{
  "experts_per_token": 6,
  "d_expert": 32,
  "hidden_act": "swiglu",
  "lr_router": 0.00159,
  "num_attention_heads": 5,
  "rope_theta": 500000.0,
  "qk_norm": false,
  "tie_word_embeddings": false,
  "learning_rate": 0.00691,
  "beta1": 0.9,
  "weight_decay": 0.012,
  "lr_head": 0.0106,
  "warmup_steps": 200,
  "decay_fraction": 0.717,
  "decay_shape": "linear"
}
Below are experts of layer 8 (counted from 0) of a mixture-of-experts language model. Rows are named router (the router's row for the expert) and show model dimensions 80-159. Each number is 500 + 50 x the weight over its row's rms, rounded and kept within 0 to 999. Numbers have three digits each.
After each expert's rows: a language model's description of what the expert responds to; "gets" lists some tokens that make up at least twice as much of what it gets as of all text. This comes from a sample of Wikipedia text that the model never trained on. Tokens count by the router's weight.

# expert 11
router:461514554549459626516465544401503488420541500492579446582510496526515503481441525500516473583608508589516532532525545507465502589536473625548614532514429485510500460449502542509509485487435423469560535496553482535575404425545499444500466474
Description: Single consonant pieces like r, l, c inside words after f/F/K, plus capital clusters Pr, Tr, Dr, str: Fried-r-ich, f-ol-k, f-ran-chise.
gets: "r", "l", "c", " a", "k", " R"

# expert 27
router:485528496504540465524488638494539442554453462413384408426473408480399505468498426456488478381509528500511522492388514428505437535479573543522477531489650508515502505602523500462445567463464458571572467470523495618439508517535483484531544475
Description: Digits and number pieces in vote tables, scores, coordinates and dates, e.g. 2,066, +8.58, 10.59%, 1966.
gets: " ", " 0", "6", "7", "8", "5"

# expert 51
router:534549461452406475480440518517584497435491560467459563564484487512446472433582543495485509531499539491553523433508484462507497524516543583466458486606548576469484457489447532575582554504473453491508539537460494582520560507507408392610519431
Description: Bare spaces, hyphens, UTF-8 byte pieces of Thai and accented text, and the letter u inside words, e.g. superconductors, Peru, Refuge.
gets: " ", "-", "u", " (", " and", " \""

# expert 49
router:509515543452483523445437548499511494507539489506527519524529590572531449393586520510548561571478578538454574526617522485530436479626520463494519573529495550529521514519507507492486499484539470527487592517450509472587473498444547460511444482
Description: Pipe separators between cells in sports and statistics tables, table divider rows, and the an piece in Myanmar.
gets: " |", "an", ";", "|", "ig", " ="

# expert 25
router:415498518508522550489444522575438502452434423504460524584648410539478469406491550523520513421500435479531567479480496420540531539473458547556561552521490460523498508532516536529526455596594627506481482534475408460490523541533433472527471460
Description: Pieces such as id, ic, iv, c after V/v in names and words (Vidar, video, VCU, adjacent), plus line breaks and dashes.
gets: "\n", "c", " is", "id", "in", "ic"

# expert 60
router:421465483539521581462515508476539542484511543595440563452445545508483484454465474529511579431523572453501531417542612491580434504492430496454464512471535436531475477480563526530545404517428582504529558484494460477477450550595498561522552453
Description: Pieces with g or c inside words and capital G/C starts, plus sentence-final periods: anal-g-esics, ne-g-ative, Amer-ic-a, prest-ig-ious.
gets: "ic", "g", " G", " C", ".", " g"

# expert 61
router:526564481460545507489507445431473537509591488470605481468501496611494467479480514511462443384580491474522559464528521610384428487479493490550530514458513469518530485593436515467504457497576462512482528536508452535442466471369467504490511444
Description: Mid-word pieces er, le, ce, ter inside names and words like Mansker, Cole, misleading, ocean, plus sentence-final periods.
gets: "er", "le", ".", "re", " for", "ter"

# expert 1
router:505523436510408441507452510554410468483539412437533565526543454505435564576545474415549446531503487451525551461409542512463582444467484479480554449530479391475473519530539376531549415470525513588467516398423424456426527550527464470507502567
Description: Single capital-letter word starts, mostly of names after a space or table pipe, such as N(orthern), B(inondo), V(oormann).
gets: " B", " S", " N", " M", " R", " F"

# expert 35
router:494484480516526439399529488553482482475469434550420444511534520461450617443485537490528533498520497427484578598548515560489467489603501375465484492516497470459536485459545525514497425510497431535536512428360511505557468497506497477429550536
Description: Pieces starting with or containing p, such as p, P, ip, ap, app, Sp, Phil, mid-word (photogra-p-her), plus some line breaks.
gets: "\n", " P", "p", " p", "P", "ap"

# expert 53
router:529512537498511471517524446584515606500484597553472546471589454416435410603433497521578516529472488461537475544465494505415527391533533424561518517516531479464550559461439499433488468499581486463502541486608412509467496492500491522579465529
Description: Word pieces containing m or al, such as im, em, um, am, m, al, ical, mid-word as in max-im-um, Sist-em-a, Batt-al-ion.
gets: "al", " M", "m", " m", "am", "im"

# expert 43
router:498539426472553496459586531557561614585469525594427511396512552480409514562505568511502519482558490472546511561477529440483438457361493520534522511461533507448548458481567466467487497511478507417496616474483481467484453470527533525442476444
Description: Commas and periods attached to a word's end, closing clauses in biographies and histories: playwright, Pizitz, response, and said.
gets: ",", ".", ":", "s,", "e,", "s."

# expert 29
router:492438516568503469462516490565509583567576498534572370544531564432412551464544460522482489432479549553517501559516482542474483514480441522491519469470440360555545518591470519524452486420514474536524447485515496522562474482493488445501510472
Description: The article a, an or A, including in song titles, plus line breaks after headings, list items and before tables or formulas.
gets: "\n", " a", " A", "A", " an", "=="

# expert 32
router:491483535426500596473515460508507408448557533490564468379550492522581526450399497559488512583469525484496448508383584614529536427523537423460422519532474548550580504497527507494469446554486566547464462549551514487443492594464504521525492596
Description: Word starts with M, K, m or ch, as in m(andatory), M(ich), K(h), and m in LaTeX math or units like nmol.
gets: " M", " K", "m", " m", " H", " P"

# expert 33
router:531563481509535485490420526532471593526567587528554400432500518505539508479492406549525593413440532567534594521610569502563559494439504531530409492508547587542572477512576535459454594484570377423492479471484538507455501541551560505384443473
Description: The letter y and pieces like ar, ur, or ending or inside words, e.g. autonomy, stereotype, Mardy, Andy.
gets: "y", "ar", " a", "h", "ur", " O"

# expert 7
router:553522483553520422550448510549433480551546471564438507535443556534563540512508438549515464490553448482439506460442503453440448505418530457466442484517510457393533433528582456396520423399490474520624435566528545488403466452449430486497564503
Description: Final pieces ending words, often names and plurals, such as Williams's s, Twit-ter, ele-ments, -ford, -shire; also "they", "women".
gets: "s", "es", "ers", "a", "er", "'s"

# expert 44
router:513542493499500487387511483588547413440461510573589535464468468492544519461493550514452503554550515562618497477477502426554603570370414543503533470437422526623511488475511506531442472552408571470551529457504505482594519386527548402491489465
Description: Inner pieces "or", "o", "i", "l" in words like categ-or-ization, expl-or-ation, immed-i-ately, plus the words "of" and "and".
gets: "o", "i", "or", "l", " of", " and"

# expert 50
router:488483429431523464471477546454459500522493531533556564604648577473527504422518518482520502516482520454487511394510434541491494578502540559591501519490498572500556506543550504572437584565458529518486502496490494544544497608438460521511490548
Description: Prepositions and articles (the, of, between, into, across) and verb endings -ate, -ing, -ed right before an object.
gets: " the", " of", " in", "ing", " with", " to"

# expert 41
router:510557481557540498558546540467503470514491516434441482526504553476409505448443438420450530394479482552514575512414514380545492527462584509504525486453552502512578512572505487419487536476383507494589509510568526521507508449510534423548531466
Description: Digits and number pieces in years, coordinates, tables and scores, such as (200 in film lists, 5, 7, plus number words like two.
gets: " 1", " 2", " 0", "5", "6", "2"

# expert 63
router:578521461474463566414517499482466471450477412570471434447456544421518512393555478461489451490450519455511499545426517452547461531458513488435498502544496439556484559489426452529422594500565502478503582470539461479479491505523482537509614417
Description: The verbs was, is, are, been, would and the letter d or D in names and words, e.g. Reddick, Snapdragon, Haddam, Jerome D.
gets: " was", " D", " is", "d", "\n", " d"

# expert 28
router:477481502548531477570631509578554539514512426651532531408486587517460509527491540517474602528584528599517521541594453536546531454415550565481482604477530479449469523468597482487489447464426492453537554545576506439519499486506496524497520497
Description: Commas fused to word endings, plus and, or, which, where, and that after reporting verbs, joining list items and clauses, as in William, and states that.
gets: ",", " and", "s,", " that", "e,", ";"

# expert 48
router:524484502604514564507454547566476622513468420423486500538400501446558540575545517472487433510561479533441460605568456493478479457450502496578574493533499455466546558492430599499488433458492535485410517583508596424444516500536456471532428512
Description: The vowel a and pieces ending in a (ra, ia, ina, ana) inside foreign place and person names: Kum-a-un, Dav-a-o, Walw-a, withd-ra-w.
gets: "a", " a", ")", "ia", "ra", "as"

# expert 20
router:530541525565548443433445440458521426521491531565531595477570455531508507500488489486509510569497529505484515475379533535552540516547462440482423509489573538468617534428469413478580546530536552444486512539479472419443480469477415501459491471
Description: Early pieces right after a word's first fragment, like de-v(ice), con-n(ect), d-ry; also lone n, N, m and t pieces.
gets: " m", " N", " M", "n", "v", " t"

# expert 24
router:449521511487509516455421438528460520485413440449446456619532503538553489550493596486509459498544629473533538591606461540437388535401540487498526492448526462516451491594483469370486442475483446554550424506438552504470523503468540472412539496
Description: Final vowel or short suffix pieces closing names and words, e.g. Colorad-o, Angel-o, sopran-o, Massach-us-etts, Just-us.
gets: "a", ")", "o", "e", "er", "i"

# expert 47
router:566461474530516542544547536483505513518543495448495467424512558542514530488478522544525396508487473587551463541585450480497579578538476513557524511455464529410483630471535526451483571424509484545537482535456419551601563555440491585517488515
Description: Word pieces ending in t, such as it, ut, art, ert, t, part, mid-word before suffixes, as in indefin-it-ely, dep-art-ed, rever-t-ing.
gets: "t", "it", "ut", "ab", "ot", "art"

# expert 3
router:509454488503427519604401475432446442470520543456475564398526493527545471495530489455504518503560462528577484478419528550511526562506519358425511531545373545542560514538470515514576397491454439461513526487507537518442487567464505551508474507
Description: Single capital letters or capital clusters that open proper names, especially foreign personal and place names, such as S, G, Sch, Kh, R.
gets: " S", " G", " R", " L", " C", " M"

# expert 0
router:464556502472559463503495472469473550572543535486388529469475504498444524532482491534486480507454447345401533531546540521516390500442493474453531426444611485457507598484465550538572565477507522527496499504386489397564495512527482433507463500
Description: Word-initial F/f pieces such as F in Freedom, Fast, Forth, plus line-start list dashes and table-row pipes.
gets: "-", "|", " F", " |", " f", "f"

# expert 5
router:464486569501566481499544480555495453567406584447541434551545435497433485533568521542493518563474521472504497646497452487489525500536497477511544507487381442466535478409540490474496550462439504532534525460568451423465498439519569474492550487
Description: Mid- or word-final pieces completing names and words, especially place and institution nouns, e.g. Beck-en-ham, Buck-ey-es, loc-om-otive, School, University.
gets: "en", "om", "n", "ent", "im", "am"

# expert 21
router:576461575494489527479470494508503455531476519532492592549493393530486448539465326419514513489537588647446562579526531424578511506526510558464562460533483480390521522401517510579439460435412471530491530445459455449423421438476614488575466477
Description: Tokens with w, n or k and the words new, own, old, e.g. northwest, Speedweeks, Clown, overwhelming, Thousand.
gets: " W", "w", " w", " (", " K", "ow"

# expert 30
router:534480435478499623568420493486469456473573512387509535471487495556464547516568485474461499483388593476466547486478508513551441531523420538544497558456475467455539644556554459450550516536513524467523513506510410492551451622528508622478508461
Description: Inner pieces like in, ot, ic and Latinate prefixes pro, comp, con, ex, ent: to-ot-hed, phen-ot-ypes, Dak-ot-a, mach-in-es.
gets: "in", "t", "ic", "ot", " has", " comp"

# expert 9
router:535476567558544539495469464492520432515401463549465493566477468454384440525553525493522477465492503470515513555438426446517383533577575526552537478450442469472570488554462464447612592522579588460508491449502486518508593555595443557566454545
Description: Forms of be and have, not, known and been after subject pronouns, plus the adverb suffix ly, as in is, were, considerably.
gets: " was", " is", " as", " are", " be", " were"

# expert 2
router:553482523451508523477581496461481434528488445499457530586504587561576526564623495461534419484441430422505493452520447430476567412505572503443497560434488562556514483481527461540538464574498482517475535538544496490488477519501485521562391469
Description: Word-piece fragments like ad, od, id, ed inside names and words, e.g. Irada, Mikado, Obadiah, head, edition.
gets: "ad", "id", "d", " I", "ed", "od"

# expert 22
router:489573499489563475554527551477544479510483482438414480508503561466395525446475449451472546422463505491529627524382532401519463535462576519537517480506527547521609505570521467414466567437404477525543516461542496490471528505534513391550548433
Description: Digits and number pieces in tables, stats, coordinates, measurements and dates, such as 5, 18, 198, .8 and the degree sign.
gets: " 0", " 2", " 1", "6", "7", " 5"

# expert 58
router:555538496501461534432460534493530468575545543516571569451496504564590488516472491513369398480500494486487477410521540565549601471521436434424344473462514511485539370453419556517587429513552539508520503498462516518415509435439500508501428606
Description: Short syllables just after a name's first letter in proper names, such as us in Rusiñol, ass in Nassar, at in Latino.
gets: "at", "al", "v", "ar", "ur", "us"

# expert 37
router:500531490454406447478489522452459520501542500453563462485490558500532494528471402516476491580484501514559408462456588595496582434546442494490446559520483523512486399489508530542581544445471465513408459590528411566496510532533482409581526545
Description: Word-start capitals and opening pieces in proper names, such as E in Eldorado, Eagles, I in Ireland, un in Tuncurry.
gets: " E", "-", " I", " A", " \"", "un"

# expert 17
router:465474600472468449516501485500545543522588447468440479414524523482503586509532388458553538468541430450483378463551506502564545465479465464578493487500480467547450559569486569507550523525553365439463422557516543494467504527618517535565421469
Description: Line breaks, cell starts in sports results tables, and Latinate word-initial prefixes like cons, sub, reg, rec, ass: Championship, SF, App.
gets: "\n", " S", " R", " I", " C", " con"

# expert 16
router:540441482441523578492471490542504517481475443499554416609459484559547454384589490582545556487529549541564536577506483501519437493596439505549616491525455572582519509425474472444454503532526515525490492427533524451557564568488497552482407454
Description: Line breaks and pipe separators ending rows in tables and lists, plus table dividers, === headings, coordinate marks like °N.
gets: " |", "\n", ";", "===", "\n ", " 0"

# expert 12
router:385490494492513528519471583406415478547488514586501479514489416531546625521410477480512494522492506491598477496463478529393552550624513556452553524513534477467406454487532532463458519476483489484565514503538579490540509457436496514513458534
Description: Verb endings ed, ing, ated inside passive or past verbs, such as postponed, shortened, toured, absorbing, scheduled.
gets: "ed", "r", "ing", "ol", "ated", " r"

# expert 10
router:395510490496491539493558611526433418544445542521493558513534463499477576501466515436464485497441548440545441498480391558468544570566585565439519434511547499518459457499491493500473567492484483561487518458559470450591546486504494514504434492
Description: Verb endings and past participles after was, to, he or also, such as found'ed', parody'ing', made, used, known.
gets: "ed", "ing", "ated", " of", " ", " K"